From a checkpoint of a small mixture-of-experts model trained on Wikipedia.
Experts: 416 squared ReLU neurons an expert, a sigmoid router.
Below are experts of layer 3 (counted from 0) of a mixture-of-experts language model. Rows are named router (the router's row for the expert), up (a neuron's input weights, with its number), down (a neuron's output weights, with its number) and show model dimensions 0-95. Each number is 200 + 40 x the weight over its row's rms, rounded and kept within 0 to 999.
After each expert's rows: a language model's description of what the expert responds to; "comes before" lists some tokens at least twice as common just after its tokens as in all text. This comes from a sample of Wikipedia text that the model never trained on. Tokens count by the router's weight.

# expert 35
router,241,193,205,144,83,288,235,164,237,216,186,137,210,206,247,141,203,245,172,198,194,204,292,268,257,257,133,240,242,189,254,204,174,139,213,182,215,213,189,196,224,297,148,136,207,175,241,165,176,215,211,146,175,223,127,148,245,247,143,153,242,204,143,178,211,236,243,165,100,232,201,193,230,154,218,279,190,212,238,202,200,286,285,215,185,205,249,217,199,221,183,266,155,171,174,240
up0,163,180,136,195,197,215,231,215,109,199,211,172,130,222,174,158,210,237,240,211,201,235,241,224,212,226,187,254,202,223,183,240,184,228,134,187,215,170,141,153,167,216,207,176,224,155,196,189,217,214,187,218,205,206,150,143,185,253,253,154,249,210,131,224,174,202,204,154,170,236,205,148,170,164,208,208,176,211,294,164,216,214,197,237,112,278,221,158,162,166,268,206,264,200,271,277
down0,192,93,146,179,184,245,207,167,157,179,225,118,219,192,260,164,140,128,161,200,186,181,220,241,228,255,229,222,160,221,183,209,68,205,191,240,178,256,201,246,241,197,141,200,230,151,180,177,232,182,169,139,230,251,203,188,168,142,140,241,199,222,199,241,182,274,216,198,112,218,215,158,193,212,164,229,182,168,274,185,188,194,207,181,176,189,191,221,214,198,218,211,196,176,163,293
up1,240,152,236,154,244,212,228,209,245,200,229,262,128,230,223,176,205,220,205,215,231,263,181,154,194,230,82,234,227,254,178,181,132,177,98,182,199,163,199,221,217,181,211,190,220,227,232,225,175,261,208,171,180,181,265,157,178,202,232,252,209,230,233,201,157,114,195,215,269,158,273,208,220,119,214,259,140,210,228,137,174,170,187,194,207,208,159,155,237,209,206,218,181,194,231,192
down1,201,253,205,212,139,195,215,151,173,223,171,174,141,218,282,140,168,211,223,213,269,270,96,192,205,225,110,193,251,192,110,220,247,260,262,268,145,187,205,173,142,147,209,200,232,211,251,211,228,166,200,186,211,159,194,266,214,178,143,181,212,231,240,204,171,258,141,302,169,244,181,182,161,200,195,191,219,154,122,198,208,186,215,161,255,219,196,171,170,136,226,284,185,180,189,266
Description: Connectors and initial A
comes before: " ", " a", " well", " \"", " an", " was"

# expert 31
router,234,168,154,156,147,230,237,156,230,169,182,173,203,212,238,162,220,218,179,193,218,229,197,204,220,270,108,180,269,153,289,256,221,216,150,159,168,192,212,192,117,222,208,162,257,266,247,129,204,170,175,247,198,161,161,207,257,179,187,143,187,241,214,191,239,190,242,196,202,204,222,244,186,196,187,214,185,138,285,153,197,242,226,286,172,169,202,214,211,227,201,184,143,183,238,240
up0,184,154,180,158,174,189,203,184,177,172,184,148,213,219,223,276,211,206,196,194,187,233,216,133,168,222,189,232,174,236,177,205,212,189,241,275,291,247,147,129,124,238,220,231,220,220,271,217,226,199,197,218,152,210,148,269,163,246,126,174,199,175,214,279,173,121,138,165,201,198,169,182,201,188,237,135,137,168,249,153,265,204,257,126,280,219,296,153,252,223,230,205,234,96,177,154
down0,233,184,234,201,149,246,151,209,194,184,187,224,214,146,215,194,175,234,159,123,205,189,261,238,192,247,234,210,293,190,195,194,211,307,226,206,174,181,175,168,163,276,79,203,183,148,198,224,188,181,207,211,216,206,199,183,180,192,150,187,166,227,223,221,236,241,120,188,159,192,250,170,206,282,200,144,205,182,206,172,123,204,177,212,206,182,220,228,192,273,150,131,163,269,236,188
up1,201,271,126,207,289,173,239,143,123,242,260,198,224,216,229,207,234,226,189,118,247,194,166,175,205,166,174,161,198,227,180,161,188,276,192,218,192,241,215,108,240,206,231,143,208,159,184,206,245,200,207,194,214,212,228,170,193,200,237,216,182,198,112,267,172,204,193,151,193,159,212,170,155,176,282,147,158,169,201,241,225,243,212,267,115,247,175,261,154,142,144,185,215,241,216,228
down1,234,219,211,232,198,199,231,243,200,185,247,224,208,173,246,261,184,178,183,226,199,215,179,218,170,130,232,247,272,148,216,211,194,238,153,198,226,169,207,134,242,217,134,161,238,242,121,186,268,243,137,237,109,177,260,226,200,139,247,169,209,251,156,246,204,216,179,220,189,234,264,221,206,262,209,198,193,215,290,181,213,198,195,228,209,281,232,237,214,159,264,164,228,210,247,259
Description: Table separators and units
comes before: " ", " —", " −", " +", " MPC", " ."

# expert 20
router,168,160,193,153,146,248,243,166,204,291,174,192,204,185,201,173,167,177,175,262,198,229,306,124,202,252,243,266,242,245,164,172,152,210,267,127,202,170,204,176,198,198,213,182,246,242,220,169,168,197,144,192,184,161,155,209,265,195,208,251,234,275,218,138,187,217,220,174,224,234,244,206,222,99,223,179,179,248,215,246,231,252,201,202,151,166,237,237,272,195,235,140,177,134,239,212
up0,202,191,163,184,175,197,172,119,238,224,168,123,306,207,135,197,245,213,246,227,129,227,312,197,147,198,210,210,221,284,140,175,219,182,183,235,159,178,221,194,229,206,225,164,200,252,253,211,275,145,145,241,167,195,144,192,158,212,232,186,256,128,257,252,259,235,259,201,197,207,181,199,232,172,226,210,191,261,238,240,212,243,200,235,242,195,243,153,163,138,172,208,197,131,157,150
down0,203,220,150,219,167,193,226,183,182,223,145,177,273,221,188,254,207,133,176,188,241,206,174,190,166,204,198,141,178,307,153,148,224,255,244,207,186,162,115,233,260,158,167,178,197,167,199,225,237,217,204,172,207,212,245,281,152,171,221,264,213,141,268,198,178,182,205,219,207,138,172,163,184,194,172,157,162,173,254,184,230,259,179,172,163,138,220,199,163,127,185,196,193,152,199,223
up1,192,190,152,159,212,223,286,260,185,184,185,170,202,66,222,167,183,248,251,163,204,200,174,203,233,232,222,223,219,173,122,179,213,248,174,185,158,203,243,211,183,210,269,147,258,203,194,145,178,168,147,260,193,90,269,147,239,230,164,249,162,221,232,207,240,209,257,128,194,238,148,208,163,178,215,218,135,247,220,188,210,163,220,199,232,211,250,140,210,166,204,213,194,130,237,224
down1,199,137,245,246,218,166,251,227,172,205,110,239,185,188,147,196,197,168,200,201,183,230,208,237,226,238,212,171,165,123,250,209,221,180,133,190,237,198,209,277,242,102,266,202,197,155,201,253,144,227,172,165,229,126,150,240,188,246,192,215,145,268,229,154,234,214,200,166,223,163,142,229,166,213,225,141,208,156,203,238,214,231,210,119,215,266,211,215,246,134,169,177,244,232,193,214
Description: Year prefixes, "est"
comes before: "0", "5", "4", "6", "3", "9"

# expert 46
router,210,182,163,157,199,285,214,179,157,209,165,210,164,213,226,213,143,239,198,213,167,201,223,207,266,199,196,178,260,226,125,177,165,186,157,198,196,193,215,134,188,203,235,174,221,165,237,157,195,267,181,262,175,177,164,150,200,215,195,238,125,145,169,202,203,169,266,217,154,200,241,243,234,194,229,217,166,185,178,149,218,187,274,224,136,244,237,252,219,184,246,232,208,190,258,244
up0,241,162,217,184,173,161,213,213,205,211,252,216,194,197,233,153,238,192,186,218,263,255,207,149,233,190,179,237,232,183,186,239,154,214,141,274,181,169,208,225,155,240,217,88,229,151,165,232,219,216,221,197,220,167,221,231,276,126,168,190,178,264,167,217,191,248,222,234,205,174,232,221,178,191,202,226,275,186,285,170,196,165,131,211,235,232,119,187,252,242,173,156,232,162,191,169
down0,175,201,124,240,220,74,276,166,159,180,188,181,224,243,227,167,197,198,157,183,192,162,238,209,222,178,188,216,237,228,203,199,188,279,259,141,143,154,200,214,137,261,201,151,168,211,187,139,237,234,199,207,148,187,229,217,200,238,173,150,216,175,222,191,165,209,153,263,183,115,210,211,270,156,156,222,286,180,225,257,240,205,186,124,254,252,156,192,132,156,112,199,207,157,198,189
up1,244,247,166,199,232,225,139,218,246,199,221,137,301,231,180,212,170,188,269,215,214,200,217,190,211,193,132,192,267,195,147,161,186,278,160,216,186,207,207,195,213,207,114,183,180,208,121,197,226,167,191,217,209,136,257,169,213,166,193,179,189,220,196,262,281,279,164,198,205,226,196,228,161,106,195,153,191,162,214,134,162,167,202,279,233,293,181,197,193,168,163,214,221,159,211,225
down1,206,242,211,273,180,183,141,133,275,227,196,254,175,218,221,292,206,185,211,185,197,204,230,223,149,215,154,188,188,170,219,186,151,217,261,219,197,210,212,237,217,116,142,192,156,208,247,208,213,182,208,178,158,146,224,188,124,122,220,198,241,245,184,246,178,191,178,190,274,288,173,191,225,196,261,156,185,128,188,130,146,169,149,169,217,234,179,190,187,168,196,163,159,161,198,228
Description: Row-start table bars
comes before: " ", " Total", "199", " Party", " Preceded", "201"

# expert 55
router,270,148,108,106,134,207,215,193,168,193,187,179,197,224,185,185,138,214,205,173,206,250,225,250,222,328,120,207,205,146,192,262,147,217,233,153,152,207,228,184,220,243,174,153,202,156,263,134,222,189,187,207,201,226,186,190,150,240,239,221,171,162,211,218,206,118,210,249,177,239,219,230,265,112,247,207,172,238,184,154,192,203,246,231,197,205,201,207,219,266,227,192,223,200,194,244
up0,222,158,154,231,136,227,256,245,242,206,183,242,148,158,235,206,175,187,242,161,227,201,206,202,237,240,161,242,179,259,119,222,201,190,249,197,271,249,262,163,256,183,177,205,223,241,122,179,165,180,170,264,200,134,191,154,186,166,154,159,194,228,151,220,157,181,188,250,239,234,297,169,165,186,159,126,184,226,233,248,268,212,165,165,211,130,196,209,246,241,267,221,164,198,218,242
down0,184,271,235,167,190,233,223,173,179,161,150,217,224,155,179,212,223,214,232,227,196,177,154,204,247,223,196,130,131,159,208,209,210,199,295,224,206,170,175,180,180,207,274,137,236,295,200,226,267,228,168,239,239,183,206,212,210,207,160,222,228,205,220,224,216,215,184,187,214,160,175,157,241,196,260,224,230,271,160,178,169,182,205,224,185,193,187,239,204,187,190,137,211,143,164,115
up1,137,139,179,228,175,220,195,220,210,214,293,194,229,208,217,160,188,198,168,176,220,248,201,195,244,160,166,238,183,232,135,210,166,137,164,109,222,147,212,233,201,167,178,130,226,173,208,158,172,153,203,225,291,181,194,165,242,255,274,276,235,140,152,199,174,173,277,188,136,229,234,246,131,211,181,143,203,168,208,201,139,159,204,270,148,187,228,239,145,253,190,207,205,210,158,214
down1,224,195,267,147,207,203,237,235,182,217,225,160,227,233,200,183,173,242,225,225,158,276,127,166,254,201,176,201,158,236,180,238,162,194,206,131,229,237,227,195,136,217,236,157,191,178,193,151,263,192,236,198,221,163,206,182,234,191,160,216,227,261,229,261,173,178,232,192,173,98,212,222,126,244,186,71,249,205,155,208,168,216,219,148,203,202,252,251,173,100,235,186,263,229,215,257
Description: "Some" and "had/has"
comes before: " been", " |", "|", " were", ":", " of"

# expert 9
router,235,190,75,112,177,265,198,143,255,197,213,176,230,159,187,166,154,209,196,221,197,177,241,211,186,214,175,135,258,244,186,218,183,211,172,129,197,202,208,188,295,190,193,167,205,189,221,167,198,186,237,185,239,265,186,148,195,235,255,206,171,107,275,153,161,166,134,265,165,247,253,276,227,160,190,186,170,216,170,144,260,246,257,235,178,212,156,242,218,185,189,168,203,175,306,234
up0,163,192,215,166,192,159,244,179,182,209,207,153,193,185,212,144,234,169,135,255,159,209,173,141,227,242,220,198,287,174,194,106,241,113,134,256,182,247,190,77,201,193,189,171,260,250,214,210,311,224,202,240,199,189,198,143,245,165,244,216,279,204,131,214,227,262,271,238,169,279,204,168,196,148,193,173,184,210,238,213,214,202,170,253,202,197,234,214,207,206,243,227,166,242,96,236
down0,178,275,181,204,168,243,221,200,163,184,159,244,145,217,244,139,172,145,254,178,262,207,157,182,155,221,195,181,204,322,158,237,235,241,200,130,227,151,208,187,165,140,237,185,169,200,185,257,208,155,272,179,245,129,229,219,206,215,170,225,195,237,223,170,133,159,249,201,167,202,234,194,189,199,237,181,199,228,185,236,265,214,288,178,193,230,183,226,202,180,237,185,136,209,241,200
up1,211,238,171,182,224,256,180,213,201,274,168,196,102,222,219,232,178,206,217,171,241,177,231,162,201,157,290,167,178,187,245,217,193,238,172,214,261,222,167,220,120,240,230,195,224,208,192,194,185,180,213,149,154,188,180,186,199,248,203,202,174,158,167,148,184,186,275,237,243,203,124,271,181,170,194,250,182,136,216,114,211,155,175,172,154,175,162,193,255,206,175,167,176,217,188,204
down1,216,194,163,163,141,187,195,209,123,204,227,213,234,196,216,232,222,225,184,231,231,132,212,173,253,261,186,201,160,195,209,144,216,153,162,165,157,235,257,162,199,185,169,195,130,197,228,220,133,218,178,174,238,198,279,204,229,158,226,207,306,218,207,128,242,202,211,161,175,179,272,152,150,234,205,200,182,214,207,247,196,262,153,265,232,212,175,185,242,170,205,122,195,208,166,186
Description: Subject's main verb
comes before: " the", " a", " his", " to", " that", " born"

# expert 59
router,212,178,209,165,214,241,219,193,219,191,178,197,201,142,232,162,255,188,214,256,208,259,248,259,234,228,167,194,278,222,220,235,146,242,188,244,171,200,213,198,158,264,183,148,185,160,227,140,205,250,177,207,208,221,226,236,233,216,196,202,242,284,233,208,238,205,157,160,178,212,240,227,205,187,180,239,193,211,201,189,224,245,241,218,171,203,247,175,281,183,287,236,172,163,179,184
up0,198,216,158,207,232,180,210,260,185,239,151,188,154,214,184,224,181,188,228,281,216,288,267,183,224,199,205,220,182,188,248,221,164,175,187,185,147,152,213,227,117,224,186,205,232,233,199,224,203,228,139,159,173,187,256,156,172,210,163,180,193,254,218,198,262,136,206,199,285,225,244,161,257,131,256,231,239,191,167,225,208,197,194,252,219,189,215,234,195,183,195,194,166,250,158,232
down0,292,194,162,166,146,271,210,233,239,309,149,254,219,202,249,227,215,259,182,209,186,127,229,180,146,118,250,224,255,181,249,129,199,163,175,188,187,184,200,215,205,184,192,194,189,228,232,167,201,155,188,255,214,208,165,158,186,188,242,279,158,210,166,142,283,241,221,187,191,176,202,253,238,216,195,169,192,198,196,185,136,198,183,202,196,209,240,173,231,249,169,190,202,160,200,270
up1,200,204,144,190,250,184,170,211,201,250,229,176,152,201,204,241,195,260,184,244,177,131,143,256,290,259,174,257,219,205,241,308,122,230,197,191,177,110,222,124,213,154,188,266,224,204,217,161,219,234,208,230,218,221,227,184,182,217,207,182,201,169,160,145,227,152,160,209,206,236,213,215,189,221,226,187,229,174,203,121,260,238,226,205,174,202,239,286,194,267,217,161,202,225,156,170
down1,183,198,233,206,190,193,236,230,228,142,156,124,250,187,238,225,165,202,235,145,228,215,207,194,229,215,260,160,166,250,160,204,261,180,254,268,186,203,147,150,220,157,185,175,256,141,212,238,284,220,242,242,205,157,218,182,151,199,160,260,234,214,198,244,188,224,237,250,224,245,196,254,190,207,251,160,196,200,135,223,208,168,271,210,205,165,230,157,159,149,234,211,196,228,198,165
Description: Colons after labels
comes before: " ", "201", "00", " \"", " UTC", "200"

# expert 2
router,201,184,207,226,151,261,202,164,226,168,183,148,205,147,200,202,217,132,207,191,191,172,226,180,178,202,169,194,263,211,216,246,198,200,153,257,183,138,186,196,155,200,324,173,224,169,236,102,180,207,198,219,180,238,233,189,269,243,244,212,156,157,264,169,175,112,263,164,125,190,232,240,242,197,266,187,209,178,188,157,189,244,207,251,171,206,200,229,286,228,273,266,169,206,214,247
up0,170,191,220,114,202,179,222,170,202,209,168,196,174,209,236,145,186,218,96,185,200,248,215,337,226,203,219,93,166,219,245,211,197,170,231,155,255,157,166,147,181,147,232,147,128,297,186,149,172,219,133,297,190,221,111,205,221,177,169,180,177,213,283,217,188,165,204,152,138,208,181,235,164,209,154,181,198,108,228,257,261,134,192,269,178,246,204,119,204,229,230,209,242,234,227,166
down0,196,174,184,200,173,188,222,163,203,266,227,239,229,207,254,173,180,180,182,249,192,162,130,252,257,194,235,118,130,202,208,187,245,143,168,188,187,263,112,174,140,215,196,198,144,241,177,193,181,224,224,191,193,242,197,167,135,181,180,198,172,150,115,272,135,182,187,200,208,244,221,247,261,201,143,162,178,161,267,165,154,199,175,172,241,224,247,129,196,250,277,224,161,158,177,164
up1,221,150,244,194,177,237,143,152,299,166,217,262,208,217,119,217,252,183,199,204,136,251,198,175,214,179,153,185,161,174,243,217,150,217,163,163,172,219,205,254,115,235,196,161,131,155,216,185,148,238,190,189,217,230,77,276,256,119,203,164,136,186,266,234,144,281,208,167,191,206,269,225,175,139,226,159,170,191,219,196,209,127,185,223,179,292,220,206,249,241,145,136,243,245,172,148
down1,180,112,186,243,229,164,232,186,198,195,127,142,198,179,223,253,227,212,248,192,174,182,153,150,239,204,275,190,177,170,208,202,203,172,205,219,268,184,214,168,153,233,223,189,190,198,166,217,194,163,230,161,172,225,188,179,250,188,80,172,256,195,134,223,287,250,259,153,197,169,266,199,96,164,248,164,261,283,160,157,199,233,202,196,225,199,136,221,183,127,139,202,246,220,200,230
Description: Locative prepositions
comes before: " the", " ", " a", " his", " this", " March"

# expert 12
router,237,183,135,196,172,339,277,139,253,228,202,160,219,169,231,193,221,219,198,229,209,222,188,166,141,239,233,207,199,179,242,159,169,236,160,207,217,211,195,182,178,245,218,222,207,184,241,107,213,234,213,188,196,139,225,144,204,178,177,257,215,270,242,185,93,163,160,197,125,177,214,225,221,153,189,218,201,180,226,217,219,275,212,212,164,141,237,201,233,211,199,173,178,166,243,213
up0,181,203,207,224,139,135,197,179,263,116,241,264,242,228,149,240,208,180,97,158,142,189,207,131,210,238,205,205,192,205,131,238,163,197,231,182,166,274,84,149,180,254,210,198,184,169,232,134,272,225,214,244,220,170,191,251,193,175,217,160,259,113,257,277,253,232,229,190,102,135,304,207,165,148,220,148,193,217,180,250,170,170,191,235,180,259,195,218,185,226,268,194,127,215,155,256
down0,242,139,240,316,132,179,221,197,193,214,216,212,186,109,265,155,225,152,169,271,219,201,225,122,222,205,213,188,251,198,216,196,191,282,205,231,158,190,141,231,216,150,232,183,121,253,183,184,204,181,192,236,167,258,146,319,296,242,227,283,243,234,150,225,189,248,180,224,186,198,248,189,219,201,246,234,220,267,150,226,191,188,150,197,172,227,211,240,161,259,214,130,229,248,205,189
up1,194,220,239,215,270,222,200,217,186,144,209,219,202,182,221,187,220,171,251,163,205,258,192,192,248,166,202,262,223,234,191,170,118,201,107,188,179,180,268,217,156,200,127,202,178,232,155,253,113,236,210,185,214,178,199,188,253,288,207,158,214,169,78,203,226,212,216,151,190,191,280,270,239,167,277,239,179,212,197,172,222,212,169,305,244,248,178,172,121,250,258,169,189,198,151,205
down1,151,197,197,219,266,190,217,155,215,170,211,286,275,246,247,185,183,165,190,211,248,234,257,194,201,244,134,173,197,187,221,277,229,216,176,164,242,174,246,208,204,203,217,157,214,165,166,204,147,135,260,216,173,172,247,213,180,196,144,227,244,148,175,224,201,244,187,249,311,200,162,240,228,167,164,231,161,239,166,235,109,155,181,233,184,245,239,174,143,243,236,235,152,165,139,245
Description: Year first digits
comes before: "0", "5", "6", "8", "4", "9"

# expert 11
router,233,144,233,156,147,204,189,133,235,246,138,190,218,172,174,210,250,140,187,224,185,209,233,231,193,226,222,186,231,280,226,183,170,223,170,210,186,156,199,241,220,268,211,161,211,183,189,199,236,245,121,175,203,199,207,232,232,196,213,205,190,200,229,167,178,185,220,254,167,233,234,224,303,171,145,232,166,248,180,182,213,221,202,241,160,206,191,179,223,159,223,257,192,160,156,166
up0,257,119,218,171,174,191,218,173,303,206,244,214,213,148,152,236,204,121,227,209,216,273,143,223,203,142,256,161,279,143,155,188,151,211,204,159,219,225,233,212,205,223,202,192,167,169,184,225,200,123,240,150,123,167,202,238,210,207,195,234,207,283,190,180,292,221,154,216,217,202,147,255,181,199,190,279,164,169,240,199,104,246,230,156,203,262,258,214,219,222,213,159,198,168,242,175
down0,268,133,188,285,229,176,170,158,142,162,153,232,122,137,135,256,253,112,250,196,251,222,236,191,184,258,267,238,282,160,188,215,179,218,210,193,204,260,177,190,151,271,187,212,216,254,178,229,156,240,137,193,210,179,149,184,136,228,209,137,182,204,220,216,140,232,226,180,205,175,236,211,149,183,171,167,219,224,251,163,168,209,190,244,247,147,256,167,203,222,196,228,248,204,169,160
up1,228,139,174,233,202,228,247,171,262,246,261,234,136,206,154,229,218,274,171,213,79,247,259,226,165,181,202,149,145,206,148,147,213,202,191,202,179,143,219,232,197,189,235,190,171,281,219,253,179,77,174,151,182,151,237,293,113,195,188,229,273,214,199,201,236,231,186,300,217,223,200,223,262,234,195,228,204,250,240,254,212,170,168,147,245,142,266,242,239,227,230,234,197,209,223,197
down1,206,194,179,192,113,145,245,200,216,191,177,254,169,204,140,243,256,209,213,155,227,186,215,282,185,213,248,186,230,203,157,241,224,167,247,209,240,203,171,253,154,270,233,194,189,227,177,186,191,139,250,202,112,214,165,184,262,244,198,214,149,236,179,203,223,232,194,286,197,236,185,224,217,202,215,201,214,169,231,209,167,175,191,192,247,240,179,239,160,236,242,207,231,229,182,220
Description: Numbers and word middles
comes before: ".", "%", " |", "–", ",", " |\n"

# expert 16
router,251,183,120,127,118,276,175,141,248,217,156,172,214,122,233,190,180,217,187,238,116,175,245,230,155,247,167,192,188,265,243,254,162,222,224,194,174,219,234,156,222,227,222,117,217,193,201,188,189,179,191,177,241,258,216,206,210,216,218,230,184,149,233,201,146,241,198,225,130,235,216,266,258,147,208,231,174,243,181,153,220,183,277,235,189,219,125,213,191,194,237,190,162,165,221,208
up0,238,128,160,140,134,205,268,227,231,196,163,249,202,182,244,160,212,159,177,163,199,251,208,221,175,254,107,270,244,202,193,206,148,194,140,165,190,176,193,182,199,232,218,121,164,224,230,190,170,163,180,185,180,198,160,185,215,239,292,106,197,198,173,171,238,226,279,234,211,205,224,212,172,172,206,255,182,265,217,216,218,184,242,227,223,250,167,236,209,197,198,199,167,139,227,219
down0,226,259,160,156,239,134,136,200,115,232,217,220,233,169,196,193,152,211,217,142,184,105,215,201,215,212,224,225,156,189,176,209,214,223,277,220,198,209,273,250,215,208,179,281,140,155,183,203,212,209,208,115,155,261,336,230,235,172,186,179,172,205,226,251,202,232,208,314,185,180,178,116,270,213,212,224,240,151,81,155,220,193,173,217,241,186,192,248,236,184,232,156,243,256,181,208
up1,187,174,275,214,213,210,218,228,156,139,175,182,168,231,204,218,129,197,198,206,153,148,149,193,147,163,168,226,229,266,152,232,187,232,64,213,230,233,201,179,196,213,231,198,172,195,224,199,194,134,217,226,236,197,205,224,147,191,199,138,208,178,219,207,317,184,187,221,237,222,194,152,143,212,121,303,223,214,187,262,290,171,158,244,180,224,216,166,200,240,196,183,228,210,226,244
down1,258,150,198,218,280,245,106,191,194,147,255,185,205,177,122,231,166,269,180,178,204,177,211,267,248,203,212,195,251,218,183,271,243,216,165,200,190,128,191,169,226,231,131,158,216,181,111,148,131,117,235,180,116,211,167,265,228,106,247,189,300,237,141,206,202,220,193,206,173,160,196,187,202,173,134,207,177,170,179,179,191,162,137,222,200,235,217,244,223,224,196,239,278,210,189,226
Description: Separators after names
comes before: " ", "-", "born", " who", "Personal", " $"

# expert 58
router,229,162,207,174,201,290,146,147,191,232,283,150,229,160,207,164,216,206,215,250,144,193,206,239,189,257,119,224,206,282,205,257,179,241,209,220,182,189,204,130,234,226,203,230,191,169,194,159,183,180,169,181,204,188,242,233,246,154,200,233,165,220,220,181,206,211,195,243,226,249,260,258,307,141,164,216,140,152,228,98,226,223,226,224,170,237,189,211,202,245,229,166,200,184,250,203
up0,231,195,142,160,186,157,167,251,246,245,212,175,278,111,196,209,243,203,170,202,214,203,191,227,164,230,187,236,280,221,137,179,171,222,218,173,218,235,198,175,195,222,264,162,267,230,208,128,233,132,148,157,193,248,246,228,247,221,146,213,174,233,154,247,129,223,278,228,260,170,181,234,214,239,176,165,198,207,129,275,256,191,161,199,191,161,258,248,205,264,154,167,225,204,233,182
down0,143,155,231,258,156,258,199,122,189,239,186,171,228,181,206,207,201,279,233,224,191,180,253,216,202,139,198,192,170,178,211,191,212,222,246,213,173,174,161,174,222,186,194,159,229,112,254,171,215,152,280,199,152,182,152,141,186,94,197,261,219,181,197,198,240,99,155,230,141,195,119,197,166,169,246,180,189,213,205,226,221,157,167,234,158,186,211,181,272,195,231,112,241,236,206,258
up1,174,195,180,168,196,191,224,169,151,168,240,296,176,207,202,260,191,183,167,250,128,192,182,222,298,200,190,237,238,193,196,204,208,166,229,107,229,199,178,193,216,262,187,160,171,190,218,141,200,160,167,295,201,246,158,271,245,194,184,166,241,228,216,181,161,191,198,198,182,272,238,196,191,118,241,198,178,259,254,180,225,187,189,185,142,163,199,239,275,265,249,225,266,215,232,263
down1,164,237,148,241,185,202,162,150,192,190,225,189,125,195,193,182,193,129,219,144,204,241,165,180,191,143,178,178,264,185,197,184,223,169,217,198,170,226,146,123,230,192,218,149,221,204,185,178,247,255,209,246,223,171,188,148,175,206,194,180,239,246,263,250,120,194,171,265,231,142,191,218,210,136,147,165,159,178,189,259,229,217,236,101,189,245,177,209,180,200,280,187,238,219,230,184
Description: Mixed name pieces and tables
comes before: " ", ":", " American", " Swing", " LINEAR", " -"

# expert 17
router,222,194,225,163,166,231,213,135,228,179,174,208,192,159,231,89,207,212,153,232,242,234,228,180,241,290,186,185,244,166,220,198,174,206,271,189,183,147,168,255,176,227,248,214,238,246,194,188,147,181,146,235,198,228,200,148,207,206,185,224,222,211,258,193,201,123,182,174,203,250,186,199,266,126,207,197,163,191,234,217,240,222,310,219,141,187,222,194,221,229,166,187,175,143,179,191
up0,198,247,141,135,260,237,210,224,170,254,161,194,188,222,150,157,204,247,197,213,200,129,172,228,219,232,121,233,158,206,156,158,203,222,180,173,171,167,282,114,111,201,228,207,115,250,147,198,200,164,205,174,240,184,240,202,251,199,216,216,239,181,253,268,156,192,194,179,196,316,184,184,161,141,228,243,199,167,249,175,229,269,109,191,192,212,128,209,224,183,204,252,224,222,259,170
down0,204,222,183,137,207,143,120,236,169,192,180,230,208,232,177,233,189,209,175,208,191,267,156,174,150,219,165,242,162,221,181,123,189,211,205,187,162,199,224,197,142,217,254,154,153,160,232,241,258,210,220,227,287,185,233,177,219,238,204,215,218,198,180,129,227,167,212,197,263,191,186,249,198,188,199,234,213,196,234,204,208,229,128,175,219,278,194,149,230,266,234,216,213,191,198,160
up1,203,219,220,216,184,160,258,152,176,191,203,225,194,133,150,158,189,182,153,200,113,192,193,128,234,198,202,156,229,167,183,138,171,196,220,172,148,163,141,180,246,239,207,211,196,168,232,238,123,203,181,262,139,232,219,180,203,210,224,249,209,308,160,245,215,258,280,185,150,252,240,156,213,142,255,230,210,181,234,198,234,240,192,254,200,262,269,245,216,212,153,289,191,211,226,143
down1,199,165,234,191,197,182,161,233,194,171,216,185,183,253,167,147,182,176,216,149,181,255,182,203,209,228,156,212,158,219,193,177,193,189,240,123,173,190,214,187,180,191,204,228,106,171,262,172,229,236,175,206,214,147,210,173,233,248,159,197,278,200,196,202,185,203,170,142,111,130,240,151,208,194,204,200,222,190,184,211,243,227,184,177,198,239,183,201,203,257,140,251,137,235,220,252
Description: Table and list punctuation
comes before: " ", "0", "5", "8", "7", "3"